config.toml
num_hidden_layers = 8
hidden_size = 128
n_experts = 128
experts_per_token = 4
d_expert = 32
d_shared_expert = 64
hidden_act = "swiglu"
moe_layers = [1, 2, 3, 4, 5, 6, 7]
router_score = "sigmoid"
normalize_top_k = true
routed_scale = 1.0
balance_loss = 0.00126
balance_bias = true
init_std_router = 0.0105
lr_router = 0.00133
vocab_size = 5944
norm = "layernorm"
norm_eps = 1e-05
tie_word_embeddings = "early"
optimizer = "muon_variant"
learning_rate = 0.0141
beta1 = 0.95
batch_tokens = 131072
max_seq_len = 512
train_tokens = 618600000
max_steps = 4720
dataset = "wikipedia_en"
Below are experts of layer 4 (counted from 0) of a mixture-of-experts language model. Rows are named router (the router's row for the expert) and show model dimensions 0-127. Each number is 200 + 20 x the weight over its row's rms, rounded and kept within 0 to 999.
Before each expert's rows: "comes after" lists some tokens at least twice as common just before its tokens as in all text; "mostly gets" lists some tokens that are sent to it at least half of the time. This comes from a sample of Wikipedia text that the model never trained on. Tokens count by the router's weight.

# expert 12
comes after: " the", " a", " and", " of", " to", " \""
mostly gets: " p", " h", " t", " c", " b", " s"
router,202,168,196,180,169,198,145,190,197,225,216,213,206,182,169,204,175,193,223,177,199,191,204,211,196,225,194,200,197,181,235,197,193,193,222,187,244,210,189,217,196,139,180,204,227,191,194,205,219,207,194,187,203,229,199,217,225,222,183,216,185,200,192,225,208,200,170,246,226,211,200,210,217,196,201,201,202,184,215,200,174,212,195,212,209,191,191,223,184,176,187,182,188,210,206,174,212,194,206,166,229,199,216,204,192,223,162,147,215,261,223,183,204,179,204,212,218,186,181,177,202,222,154,212,182,206,218,187

# expert 122
comes after: ",", " It", " it", " was", " and", " he"
mostly gets: " was", " being", " but", "ically", " been", " very"
router,225,152,188,188,187,189,184,185,217,222,179,178,182,215,208,191,204,189,197,204,188,184,224,200,203,202,173,224,213,195,225,200,192,212,241,198,200,214,148,203,202,179,201,204,170,227,223,179,188,216,198,228,189,175,181,197,224,229,198,218,200,169,207,199,210,201,204,251,189,179,218,200,220,202,175,201,160,229,203,186,182,209,180,220,174,208,236,250,177,187,207,204,205,192,198,186,220,196,220,193,189,207,174,186,198,219,193,187,241,269,183,201,179,182,188,186,203,201,187,179,196,225,183,175,185,219,238,203

# expert 113
comes after: " the", " his", "'s", " a", " her", " their"
mostly gets: " life", " way", " death", " health", " construction", " relationship"
router,191,181,149,188,164,192,175,165,188,254,176,208,210,157,166,209,201,183,247,180,185,200,192,203,200,214,178,208,196,181,201,187,218,200,208,176,212,244,189,197,154,182,195,208,201,199,226,200,206,217,215,213,180,185,200,186,231,234,176,176,192,199,225,210,230,173,207,207,214,209,222,204,188,191,179,204,162,214,213,187,220,235,200,212,210,218,221,200,195,191,205,236,194,208,188,193,221,192,221,179,169,210,197,215,177,218,187,216,229,195,221,215,180,178,220,201,203,194,217,196,170,230,205,178,183,209,222,161

# expert 17
comes after: " the", " The", "The", "th", " first", " his"
mostly gets: " second", " first", " third", " First", " final", " next"
router,196,162,165,185,200,215,137,187,217,222,199,193,166,199,214,210,186,191,251,192,219,204,182,202,173,219,189,230,210,171,215,190,234,172,195,195,227,214,191,193,212,175,195,197,176,197,212,190,218,227,220,240,174,180,190,221,207,203,183,206,196,187,206,230,188,181,189,206,190,208,220,190,216,213,189,204,155,171,208,214,224,223,166,194,210,207,236,242,169,192,222,222,186,248,178,195,199,212,217,167,212,202,203,204,186,171,178,190,219,195,229,190,189,177,216,211,200,195,226,175,205,232,188,199,194,192,198,198

# expert 3
comes after: ".\n\n", "-", " J", " |\n", "\n", "|"
mostly gets: " Cr", " Jim", " Dr", " Pr", "im", " Jon"
router,161,186,148,218,173,187,175,197,207,199,197,210,223,172,169,203,195,164,217,201,174,192,203,209,168,230,200,214,195,153,201,205,200,211,217,188,214,195,205,247,199,171,195,184,197,192,186,208,162,217,206,231,183,186,179,195,233,198,197,225,180,192,191,232,186,201,217,224,183,202,237,225,194,176,211,175,195,203,231,172,214,212,220,255,212,193,228,222,158,187,189,213,217,202,161,215,209,177,214,187,195,213,190,212,214,209,191,177,233,226,194,203,214,188,217,192,176,169,211,195,193,223,186,188,196,221,204,210

# expert 6
comes after: " was", " is", " as", ",", " with", " were"
mostly gets: " a", " became", " an", " become", " becoming", " received"
router,189,155,194,179,171,208,169,183,190,252,193,172,219,200,197,205,207,184,211,194,187,190,204,193,214,226,194,225,182,190,213,190,178,214,206,190,215,198,165,205,187,180,209,213,224,200,185,161,182,190,186,221,163,181,178,201,215,231,200,227,199,200,207,201,188,197,188,251,175,212,194,233,224,209,186,210,211,191,216,161,199,180,179,243,215,192,208,225,161,211,245,194,209,203,172,197,239,216,200,158,216,190,203,216,201,197,175,189,190,221,187,253,220,185,204,217,202,184,173,181,188,233,204,212,201,215,195,220

# expert 46
comes after: " a", " the", " and", " of", " \"", "-"
mostly gets: " bl", " pl", " gr", "-l", "-p", " small"
router,195,184,163,207,170,226,151,199,198,217,192,210,222,191,184,220,167,216,216,190,212,155,210,187,217,189,188,202,221,157,185,206,212,193,219,184,260,206,173,193,207,159,185,211,225,226,214,200,208,231,198,198,191,184,188,208,219,224,203,193,164,175,222,255,180,203,181,226,207,205,212,199,204,197,203,216,191,191,203,208,192,204,176,195,228,169,211,225,166,177,192,223,181,231,180,181,218,192,215,175,228,184,193,204,221,213,195,171,232,209,209,210,222,178,202,183,210,177,208,197,205,226,162,200,216,207,183,185

# expert 78
comes after: " |\n", "|", ".\n\n", " |\n\n", "\n", ")\n"
mostly gets: "|", "====", "===", " Turnout", " Majority", " Total"
router,206,188,171,169,180,200,179,209,182,236,206,161,205,218,155,224,206,224,218,182,180,202,192,199,190,199,170,227,196,153,174,192,216,177,233,202,229,209,187,222,168,189,194,217,174,194,208,190,158,212,198,237,176,198,186,206,204,205,173,209,174,210,191,195,188,189,177,217,193,216,213,194,229,183,178,185,189,198,238,197,178,212,202,218,196,189,206,245,197,181,228,201,226,228,174,200,216,215,214,173,211,199,212,213,210,209,195,206,228,204,218,218,222,173,210,201,186,213,226,193,148,234,171,194,167,209,229,200

# expert 73
comes after: " the", " a", " his", " The", "'s", " her"
mostly gets: " member", " coach", " player", " son", " President", " father"
router,190,188,179,197,176,224,163,154,214,224,205,198,158,167,172,196,176,191,204,198,206,218,194,178,193,236,199,203,177,195,190,212,248,213,202,182,194,215,191,230,187,163,224,204,190,194,214,221,188,211,206,184,182,158,221,210,211,233,193,215,200,220,205,235,205,186,191,203,167,204,200,204,200,239,193,210,221,208,191,199,161,223,216,209,225,189,223,196,184,170,232,223,196,222,185,188,218,190,195,165,183,212,219,220,182,190,159,185,229,209,229,213,234,165,232,185,199,216,214,179,188,223,185,197,209,194,227,186

# expert 28
comes after: "\n", " the", ")\n", ";\n", " The", ".\n"
mostly gets: " Bas", " Chinese", " bas", " class", " Royal", " German"
router,194,200,194,193,168,202,135,195,221,217,211,197,204,212,174,208,163,165,205,186,194,172,219,199,200,203,183,214,202,185,205,196,236,195,210,186,232,233,182,208,188,172,193,190,195,221,192,187,213,203,233,226,179,189,179,175,210,227,206,183,213,205,231,249,179,201,190,222,169,226,210,172,230,168,189,210,180,164,242,212,205,193,204,193,230,205,191,207,186,195,213,221,213,201,156,178,206,198,194,176,196,214,210,232,182,203,166,226,203,243,186,211,218,192,218,187,177,175,210,202,195,234,175,197,176,200,202,183

# expert 58
comes after: " to", " and", " was", " the", " a", " an"
mostly gets: " re", " en", " comp", " int", " cons", " dis"
router,204,200,185,196,192,206,140,198,187,195,185,197,225,189,169,196,161,225,232,181,194,203,240,254,217,222,178,203,212,190,229,177,197,186,234,192,212,209,163,224,178,159,176,231,193,217,198,194,196,206,192,204,180,212,189,224,223,214,184,223,198,194,212,216,185,216,217,223,219,229,215,199,200,177,200,208,203,189,188,183,171,239,174,194,179,206,199,203,197,152,201,232,207,190,208,158,207,226,194,169,181,196,189,217,196,194,199,184,220,207,192,211,208,168,212,205,222,198,197,154,188,233,179,195,200,228,190,190

# expert 59
comes after: ",", " there", " for", " and", "s", " well"
mostly gets: " than", " had", " has", " for", " having", " or"
router,205,193,184,184,161,196,176,193,187,223,193,222,181,189,184,197,186,197,210,203,178,184,218,217,195,220,188,226,223,183,221,209,220,188,214,152,225,231,146,194,176,190,155,238,175,243,215,208,197,194,220,239,197,149,198,190,210,232,203,206,180,183,196,216,182,212,207,208,196,216,203,209,186,189,198,173,176,175,200,187,196,207,191,209,194,222,211,227,168,162,231,211,189,198,156,200,238,214,196,195,213,211,180,216,215,184,181,190,187,226,204,179,217,185,201,200,215,196,224,210,174,223,173,194,202,246,200,193

# expert 106
comes after: " in", " on", ".", " at", ".\n\n", "ed"
mostly gets: " during", " in", " along", "In", " through", "On"
router,216,171,198,194,166,212,154,181,189,254,205,180,215,211,202,232,185,190,208,197,192,216,191,207,206,252,174,221,207,155,187,208,213,191,233,214,206,189,197,188,205,176,189,240,199,219,180,214,184,211,222,237,169,184,182,213,223,212,193,206,185,181,192,237,192,200,190,222,195,195,217,226,215,177,186,192,200,174,212,200,174,216,154,193,192,233,211,208,192,172,240,193,195,198,197,201,194,192,176,170,188,215,193,204,166,223,173,175,205,241,185,203,176,191,208,245,221,193,205,190,192,221,189,208,184,227,191,190

# expert 39
comes after: " |", ",", ";", " %", "s", " Votes"
mostly gets: " Apps", " ±%", " MPC", " Votes", " %", " ·"
router,191,164,186,200,146,203,168,175,180,229,201,196,209,173,169,203,193,202,192,205,185,167,211,207,228,211,160,228,216,166,205,211,220,185,219,182,205,198,187,215,182,170,169,203,212,202,226,187,176,183,243,213,193,154,182,217,218,201,214,196,183,212,189,230,228,215,183,244,230,186,176,186,196,211,201,195,208,195,204,203,189,215,217,211,188,206,188,241,191,198,235,218,182,233,190,176,209,215,226,192,185,202,201,234,181,206,170,191,207,206,192,211,219,183,191,226,216,207,188,168,183,234,185,173,177,211,233,199

# expert 95
comes after: " ", ".", "°", "–", "′", ":"
mostly gets: "′", "00", "57", "66", "″W", "59"
router,197,187,204,194,185,168,194,195,207,190,176,175,210,206,178,195,170,205,239,196,180,203,201,198,196,223,211,211,212,149,231,205,193,174,233,191,246,218,177,225,201,171,206,202,199,199,195,230,197,207,208,223,187,161,175,192,185,225,145,211,186,163,183,237,188,223,175,242,201,213,208,214,195,178,197,190,190,190,208,182,189,208,169,217,209,209,202,222,173,186,231,227,216,221,181,197,206,197,218,192,182,245,204,203,213,247,183,162,207,203,192,180,215,168,202,213,216,196,202,184,187,222,193,193,169,237,207,197

# expert 43
comes after: " a", " the", " The", " an", " is", "The"
mostly gets: " largest", " highest", " role", " best", " example", " majority"
router,194,172,142,185,161,219,176,152,186,252,169,190,172,212,205,200,190,181,234,194,208,181,210,215,205,197,199,233,189,180,188,188,188,201,189,196,242,224,173,203,183,185,211,203,208,196,198,190,197,242,227,233,164,173,169,199,219,231,164,202,209,196,216,219,221,197,195,215,224,209,190,200,212,220,189,203,192,204,194,200,193,232,190,227,221,176,236,214,186,208,208,200,214,203,169,168,226,202,206,185,205,202,186,209,200,171,184,203,236,188,207,217,200,185,228,225,198,188,196,195,188,241,192,175,176,196,210,175

# expert 24
comes after: " the", " to", " and", " a", " con", "'s"
mostly gets: " acc", " rec", " cons", " con", " reg", " f"
router,218,200,184,225,188,210,131,211,197,207,177,195,214,187,197,213,180,203,232,208,145,179,218,242,198,206,183,192,210,198,209,168,202,213,195,177,215,223,162,209,214,168,182,223,203,195,197,202,188,227,216,215,191,181,206,201,210,238,170,211,200,194,174,214,189,194,212,211,194,219,185,209,195,189,219,213,187,196,229,199,176,243,187,193,179,180,184,221,167,149,208,233,207,186,206,187,204,208,171,179,201,191,188,193,201,195,194,178,214,212,209,196,239,179,229,251,202,207,209,195,172,233,177,180,194,232,206,198

# expert 107
comes after: " |\n", "\n", ")\n", ".\n", "\n\n", "3"
mostly gets: " renamed", "=", " called", "|", " †", " @"
router,157,173,172,179,138,224,163,196,201,205,215,181,197,190,178,193,181,200,237,205,203,191,201,201,197,195,183,208,186,168,211,220,211,213,209,199,200,209,169,213,196,191,211,198,157,231,186,219,190,235,204,205,172,206,178,212,188,245,171,216,176,178,205,241,191,212,201,205,196,201,207,199,210,199,206,195,199,201,257,174,222,197,204,252,181,193,217,224,197,190,223,207,216,200,181,198,204,200,213,145,188,226,214,182,200,226,183,189,220,231,174,221,218,197,217,225,207,205,212,191,199,217,157,205,197,198,215,186

# expert 71
comes after: " ", "–", " (", ".", " $", "°"
mostly gets: " two", " many", " four", " three", " several", " six"
router,192,149,177,179,185,180,183,185,215,215,190,185,216,210,203,213,178,218,206,202,194,198,206,208,209,208,193,235,227,190,186,205,231,218,221,159,248,197,157,216,208,177,203,220,210,225,194,198,206,230,202,199,191,168,197,198,192,211,160,201,184,151,190,208,190,197,187,244,186,223,195,188,205,215,160,215,206,184,196,191,206,187,167,203,214,207,234,215,175,196,248,214,174,217,159,181,202,187,190,193,211,226,205,210,220,194,173,166,201,206,229,212,219,197,203,198,200,167,223,213,180,218,165,177,190,234,195,188

# expert 64
comes after: " a", " c", " the", " of", " an", " and"
mostly gets: " c", " inter", " cor", " cons", "-c", " non"
router,198,200,184,201,190,220,128,216,179,233,157,194,207,195,191,229,183,224,233,170,178,188,210,213,197,216,212,225,206,165,196,197,218,197,213,170,236,208,198,196,208,167,196,204,212,208,203,197,213,215,231,204,200,184,182,214,238,224,199,208,211,181,199,235,187,177,154,195,201,215,196,180,221,180,205,194,234,227,193,179,185,202,191,206,201,209,190,211,186,180,199,213,200,204,193,165,210,193,230,164,199,194,180,194,197,231,184,177,177,261,212,222,200,188,216,202,215,200,190,213,198,218,160,160,202,224,210,183

# expert 50
comes after: ".", " (", ".\n\n", " \"", ",", "\n\n"
mostly gets: " While", " After", "After", "He", "At", "It"
router,198,167,170,200,156,230,137,205,172,194,205,204,178,185,214,199,185,193,191,183,203,194,214,212,204,227,195,258,188,178,203,214,215,198,240,187,212,215,193,211,207,158,183,224,193,224,201,230,181,198,194,182,135,199,186,172,199,235,207,210,163,186,202,214,189,187,183,241,196,209,222,216,218,217,176,214,189,196,233,201,201,192,198,224,183,203,223,229,177,199,201,205,218,195,168,201,228,214,194,203,214,215,179,220,180,215,179,186,214,224,199,215,181,157,201,211,211,196,197,179,202,218,195,172,200,214,204,214

# expert 56
comes after: " of", " in", " to", " at", " on", " for"
mostly gets: " the", " to", " may", " could", " would", " helped"
router,187,177,206,191,183,190,195,191,205,231,211,213,220,173,192,208,184,215,204,191,180,188,230,222,156,231,195,196,176,192,202,230,207,208,202,186,233,239,185,211,162,192,154,197,203,200,178,179,192,232,220,217,170,186,171,209,205,237,186,204,195,198,176,230,182,206,206,197,174,216,215,218,226,170,199,176,214,196,212,165,192,192,190,212,193,219,223,233,172,182,250,211,194,196,177,182,215,217,221,183,179,214,190,199,201,199,173,206,232,234,177,192,182,194,209,238,219,186,209,159,204,218,202,204,148,204,204,207

# expert 91
comes after: " of", " in", ".", " to", " for", " at"
mostly gets: " the", " The", "The", " These", " these", " This"
router,177,152,174,194,142,217,160,170,188,209,206,209,212,203,168,201,197,210,207,186,190,169,223,213,179,224,191,206,213,170,184,207,256,205,209,201,234,235,181,211,178,206,157,187,195,216,186,217,194,223,203,223,171,194,188,200,200,230,151,221,197,203,163,225,219,214,171,193,185,192,215,213,214,194,189,205,183,186,224,191,194,192,194,212,190,205,225,224,178,188,202,209,209,203,187,175,234,201,205,186,220,209,214,223,204,193,187,152,237,218,194,194,198,188,218,224,193,187,213,166,215,217,204,207,168,196,199,210

# expert 69
comes after: " ", " (", "–", "°", " $", " −"
mostly gets: "11", "10", "21", "22", "31", "15"
router,208,152,195,185,191,187,168,180,204,225,185,173,211,208,199,196,196,220,213,204,186,174,230,214,205,218,171,234,195,174,189,238,243,187,213,170,221,217,167,200,205,162,194,219,183,197,185,196,197,228,216,180,154,182,186,212,211,213,178,204,208,190,216,213,199,216,202,219,185,208,187,208,197,184,186,197,210,208,206,193,217,183,191,213,199,192,235,243,177,183,225,192,211,226,158,179,207,180,217,197,195,215,180,230,207,216,154,185,218,213,215,212,200,167,213,239,185,194,199,174,194,221,174,177,149,213,225,206

# expert 62
comes after: " ", " (", "–", "200", "199", "198"
mostly gets: "201", "199", "198", "202", "194", "196"
router,172,184,177,220,181,216,127,197,205,220,179,201,234,189,210,198,146,189,238,179,166,203,207,201,190,201,176,213,209,182,199,212,216,200,241,182,230,214,203,217,176,144,175,203,223,221,200,218,184,238,210,229,176,213,191,211,206,231,156,195,205,188,182,232,178,192,187,207,205,199,218,219,183,197,186,186,208,197,226,177,183,223,193,226,215,201,217,208,181,205,226,202,174,207,182,200,197,213,175,177,197,214,207,194,206,206,161,186,222,233,205,211,204,199,191,212,186,218,189,176,181,228,183,188,190,198,214,206

# expert 81
comes after: " of", ".", " with", " for", ",", " and"
mostly gets: " his", " their", " her", " its", " This", " These"
router,187,136,149,180,139,197,168,172,196,215,188,182,228,183,168,229,206,218,210,173,195,191,197,216,234,215,175,201,236,185,210,191,195,182,201,191,246,219,184,215,177,196,180,189,219,217,210,201,191,186,203,238,176,202,185,204,204,225,178,223,202,201,213,204,196,203,170,205,200,195,200,227,183,215,207,209,178,196,226,172,200,215,207,234,196,229,194,231,208,162,197,214,188,207,194,159,234,185,198,187,219,191,212,216,207,197,209,169,229,237,199,199,210,189,218,211,208,188,208,175,199,212,195,191,170,204,206,188

# expert 120
comes after: ",", ".", " it", " It", " that", " he"
mostly gets: " who", " has", " have", " he", " they", " been"
router,204,156,196,207,182,167,190,175,205,211,182,164,194,196,208,191,185,216,207,201,195,178,199,248,187,245,183,231,217,201,221,206,193,185,227,197,215,233,190,244,196,178,162,217,190,207,203,230,202,200,193,215,184,185,192,170,193,196,186,216,181,169,211,208,211,190,215,255,192,212,197,189,187,192,161,206,199,199,222,219,167,193,188,210,196,194,210,214,183,159,211,208,212,198,180,175,255,186,211,199,175,195,195,206,190,212,198,204,250,249,182,198,212,188,206,197,199,210,177,169,211,231,167,189,175,214,215,195

# expert 99
comes after: " the", " The", " National", "The", " this", " World"
mostly gets: " Association", " village", " district", " Council", " area", " church"
router,164,191,191,205,167,189,167,165,218,231,193,203,165,194,197,184,177,179,203,177,204,212,193,198,181,218,191,231,215,183,223,206,257,203,199,200,220,244,188,230,171,175,167,207,210,235,203,203,175,204,222,227,183,182,192,200,215,219,158,184,218,177,180,235,212,173,179,225,185,205,185,224,208,179,169,205,180,205,208,197,198,216,195,193,229,195,207,204,194,176,212,202,190,199,193,190,248,207,211,166,183,198,238,212,163,210,196,191,221,206,217,179,207,206,217,203,204,203,214,161,182,234,182,194,205,204,228,180

# expert 94
comes after: " (", " \"", "==", ".\n\n", "\n\n", "==="
mostly gets: "F", "W", "H", "T", "M", "B"
router,186,152,154,206,154,214,198,200,175,198,184,207,177,217,170,198,196,204,200,162,215,209,202,226,202,217,193,221,200,215,208,203,211,182,248,164,243,210,178,221,197,141,182,193,221,207,193,202,182,230,223,196,160,169,191,172,229,234,200,212,198,191,179,213,195,202,186,201,216,210,220,232,213,217,188,195,196,176,220,226,202,198,190,211,192,192,218,205,201,186,196,207,195,204,166,213,233,209,231,174,181,235,190,221,183,231,179,202,210,207,210,195,186,161,202,218,191,217,200,194,207,213,221,172,176,221,185,203

# expert 72
comes after: "201", "200", "202", "199", "198", "197"
mostly gets: " century", "–present", " million", " billion", " ago", " census"
router,174,145,180,183,164,184,176,194,199,208,172,212,203,207,206,228,205,198,246,177,157,208,203,205,198,191,193,230,207,213,208,195,249,192,241,182,229,205,177,196,180,188,160,195,187,213,235,181,203,222,207,204,165,190,191,213,223,235,169,204,214,180,164,233,188,209,198,219,182,207,191,204,205,196,184,202,219,201,216,225,186,206,169,210,192,234,211,225,174,199,224,243,203,194,179,191,224,190,187,172,188,227,208,190,183,231,199,170,215,198,185,210,195,172,192,193,203,173,201,181,177,227,205,193,199,207,212,222

# expert 103
comes after: ".", ",", " that", " he", " which", " it"
mostly gets: " who", " they", " could", " would", " which", " that"
router,173,158,191,205,141,178,176,196,186,192,185,181,217,196,221,212,164,214,224,194,204,161,195,229,178,228,197,234,229,168,217,185,207,185,220,180,226,206,203,218,196,196,158,215,215,215,210,238,198,189,189,213,181,200,193,188,198,190,159,210,179,189,189,208,213,199,204,239,184,208,188,210,194,207,166,193,206,197,216,211,170,206,176,218,199,193,189,220,202,159,199,233,207,194,169,201,233,188,207,194,189,211,222,214,196,189,196,191,259,220,193,180,247,182,223,215,197,188,199,177,207,229,175,205,189,196,224,205

# expert 60
comes after: " the", "==", " of", " |", ":", "==="
mostly gets: " T", " U", " N", " O", " P", " F"
router,186,164,162,195,183,201,156,207,200,222,193,188,197,209,173,225,190,189,206,196,207,194,214,214,194,202,209,214,211,195,199,192,247,188,208,184,254,227,189,221,190,82,157,197,190,224,208,163,203,210,223,215,193,202,179,213,206,216,204,188,199,170,188,221,217,205,177,214,183,191,187,191,235,213,210,210,196,191,209,200,202,198,178,213,208,198,218,229,187,183,198,201,199,207,163,201,202,229,210,181,200,212,206,194,186,201,196,207,191,209,202,199,189,190,216,227,195,204,225,183,182,206,176,198,192,193,241,187

# expert 109
comes after: " |", "-", ":", ";", ",", " the"
mostly gets: " L", " B", " W", " Ph", " S", " N"
router,197,160,162,177,198,204,151,203,185,222,193,172,200,191,182,218,217,217,206,212,211,175,207,207,213,209,173,205,174,164,226,209,229,206,243,191,202,208,166,219,214,108,207,201,194,187,205,184,195,218,209,219,159,205,166,218,207,227,199,190,196,175,188,198,202,215,190,205,188,205,209,212,219,218,219,179,169,173,233,170,200,201,183,238,216,210,218,236,188,197,197,198,206,213,173,217,205,197,206,203,206,239,182,205,188,204,197,191,212,203,193,217,198,163,202,210,210,201,205,209,172,212,168,206,184,185,214,185

# expert 87
comes after: " in", ".", " of", " In", " for", "In"
mostly gets: " many", " these", " same", " some", " any", " several"
router,209,165,169,176,179,229,163,197,189,223,204,178,240,185,208,250,165,208,200,182,178,201,199,213,198,210,195,227,205,178,203,202,214,192,204,191,241,201,207,190,184,184,211,219,215,204,250,220,185,216,201,225,173,185,196,183,207,224,204,184,177,195,172,216,182,183,175,221,204,200,189,206,219,206,177,180,160,201,203,196,190,212,158,212,197,193,201,244,192,189,198,244,229,183,195,183,205,186,180,198,199,235,184,176,192,204,168,171,235,234,208,218,210,180,239,217,207,183,220,191,197,221,166,182,184,214,195,202

# expert 4
comes after: "\n", " |\n", " |", "|", "-", ")\n"
mostly gets: " Date", " Apps", " Title", " Candidate", " Result", " ±%"
router,197,190,208,209,172,213,131,164,185,239,215,173,201,195,189,208,191,186,188,206,199,188,217,209,198,215,165,256,181,178,186,203,216,196,229,187,209,209,209,206,185,166,185,194,195,194,222,181,177,201,211,223,176,168,186,206,220,189,195,202,174,202,216,210,215,212,187,220,203,205,202,191,190,176,195,203,196,222,232,203,209,211,210,215,183,182,214,251,168,180,235,202,208,227,194,167,212,203,216,169,190,220,192,205,175,194,168,179,209,200,182,222,212,189,204,229,201,218,207,154,189,248,197,167,180,212,224,226

# expert 93
comes after: " the", " a", " and", "'s", "ing", " his"
mostly gets: " st", " sp", " comp", " sh", " g", " sc"
router,225,186,202,210,181,200,126,208,222,218,207,212,188,172,171,208,175,185,234,174,194,195,208,230,198,235,195,205,205,216,234,220,207,184,203,181,219,203,176,217,154,157,170,221,229,194,200,200,206,199,216,185,199,198,219,178,237,210,154,216,179,202,192,217,208,187,184,203,197,203,201,213,211,202,183,196,173,186,199,205,159,179,207,207,198,189,194,215,190,182,204,197,205,212,194,170,210,215,221,170,232,179,192,210,150,207,188,189,232,243,215,203,209,164,230,205,219,208,196,178,196,226,188,173,189,195,217,203

# expert 23
comes after: "201", "200", "202", "199", "198", "–"
mostly gets: " century", "–present", " ago", "0", " pm", "4"
router,183,159,186,175,170,193,172,185,217,209,183,204,194,207,215,216,195,186,260,202,180,207,190,198,192,190,164,246,181,215,199,203,226,180,246,195,217,209,183,198,180,190,160,203,187,218,216,197,187,219,212,190,177,189,173,200,219,222,165,205,217,176,190,237,177,193,197,218,185,204,196,228,203,182,201,202,212,210,234,213,197,202,161,222,178,222,220,232,165,194,217,234,206,226,170,189,213,212,198,173,179,229,210,181,179,218,163,166,228,198,177,225,206,187,194,206,190,198,193,192,188,226,196,198,187,198,221,227

# expert 90
comes after: ".", "–", " (", " m", " km", ":"
mostly gets: " km", "°N", " ft", " mi", " m", " sq"
router,206,161,203,176,193,205,186,200,205,210,188,211,201,197,197,236,199,216,251,204,181,210,211,197,207,223,187,207,220,188,203,194,200,189,246,201,246,194,151,200,187,166,191,208,196,186,197,217,200,175,220,194,192,182,181,205,204,219,160,190,191,185,207,231,177,196,195,247,204,225,192,204,226,202,183,224,199,205,189,186,183,238,198,241,195,205,203,199,171,200,214,197,223,242,173,207,219,196,186,179,195,207,224,208,198,229,172,173,225,213,202,193,194,157,198,215,228,173,195,200,152,223,200,163,152,197,204,183

# expert 44
comes after: "-", "\n", ")\n", "\n\n", "|", " •"
mostly gets: " Preceded", " Coordinates", " Website", " Synonyms", " Phylum", " Died"
router,196,182,186,195,198,194,174,178,208,218,207,186,234,196,186,240,174,188,206,168,199,161,218,191,208,189,185,215,185,188,198,192,211,190,235,192,208,231,201,206,190,170,195,191,198,201,212,209,182,192,184,223,199,172,219,208,201,212,158,203,194,198,227,244,198,184,175,212,195,171,225,198,200,194,197,189,189,192,230,216,191,200,199,239,177,181,187,243,172,190,201,199,225,212,173,178,236,201,192,140,181,212,178,229,176,217,187,206,228,212,191,201,222,173,241,205,193,207,207,199,164,254,200,161,188,220,206,187

# expert 26
comes after: "0", "1", ")", " ", "2", "3"
mostly gets: " —;", " –;", " |", "};", "',", ";"
router,183,170,193,188,146,181,157,182,184,211,218,205,202,204,157,207,215,198,213,199,189,167,226,213,178,230,166,216,228,172,202,212,214,212,219,200,190,214,166,211,193,173,189,231,211,191,188,224,177,198,228,235,189,154,160,202,210,226,151,210,210,187,196,211,202,227,204,240,183,223,198,220,212,205,169,197,192,197,218,178,193,212,188,232,192,227,203,211,180,205,190,229,199,239,201,199,214,185,230,191,197,192,204,174,199,217,198,196,208,223,201,223,207,165,218,218,185,194,174,190,198,222,173,172,183,201,214,196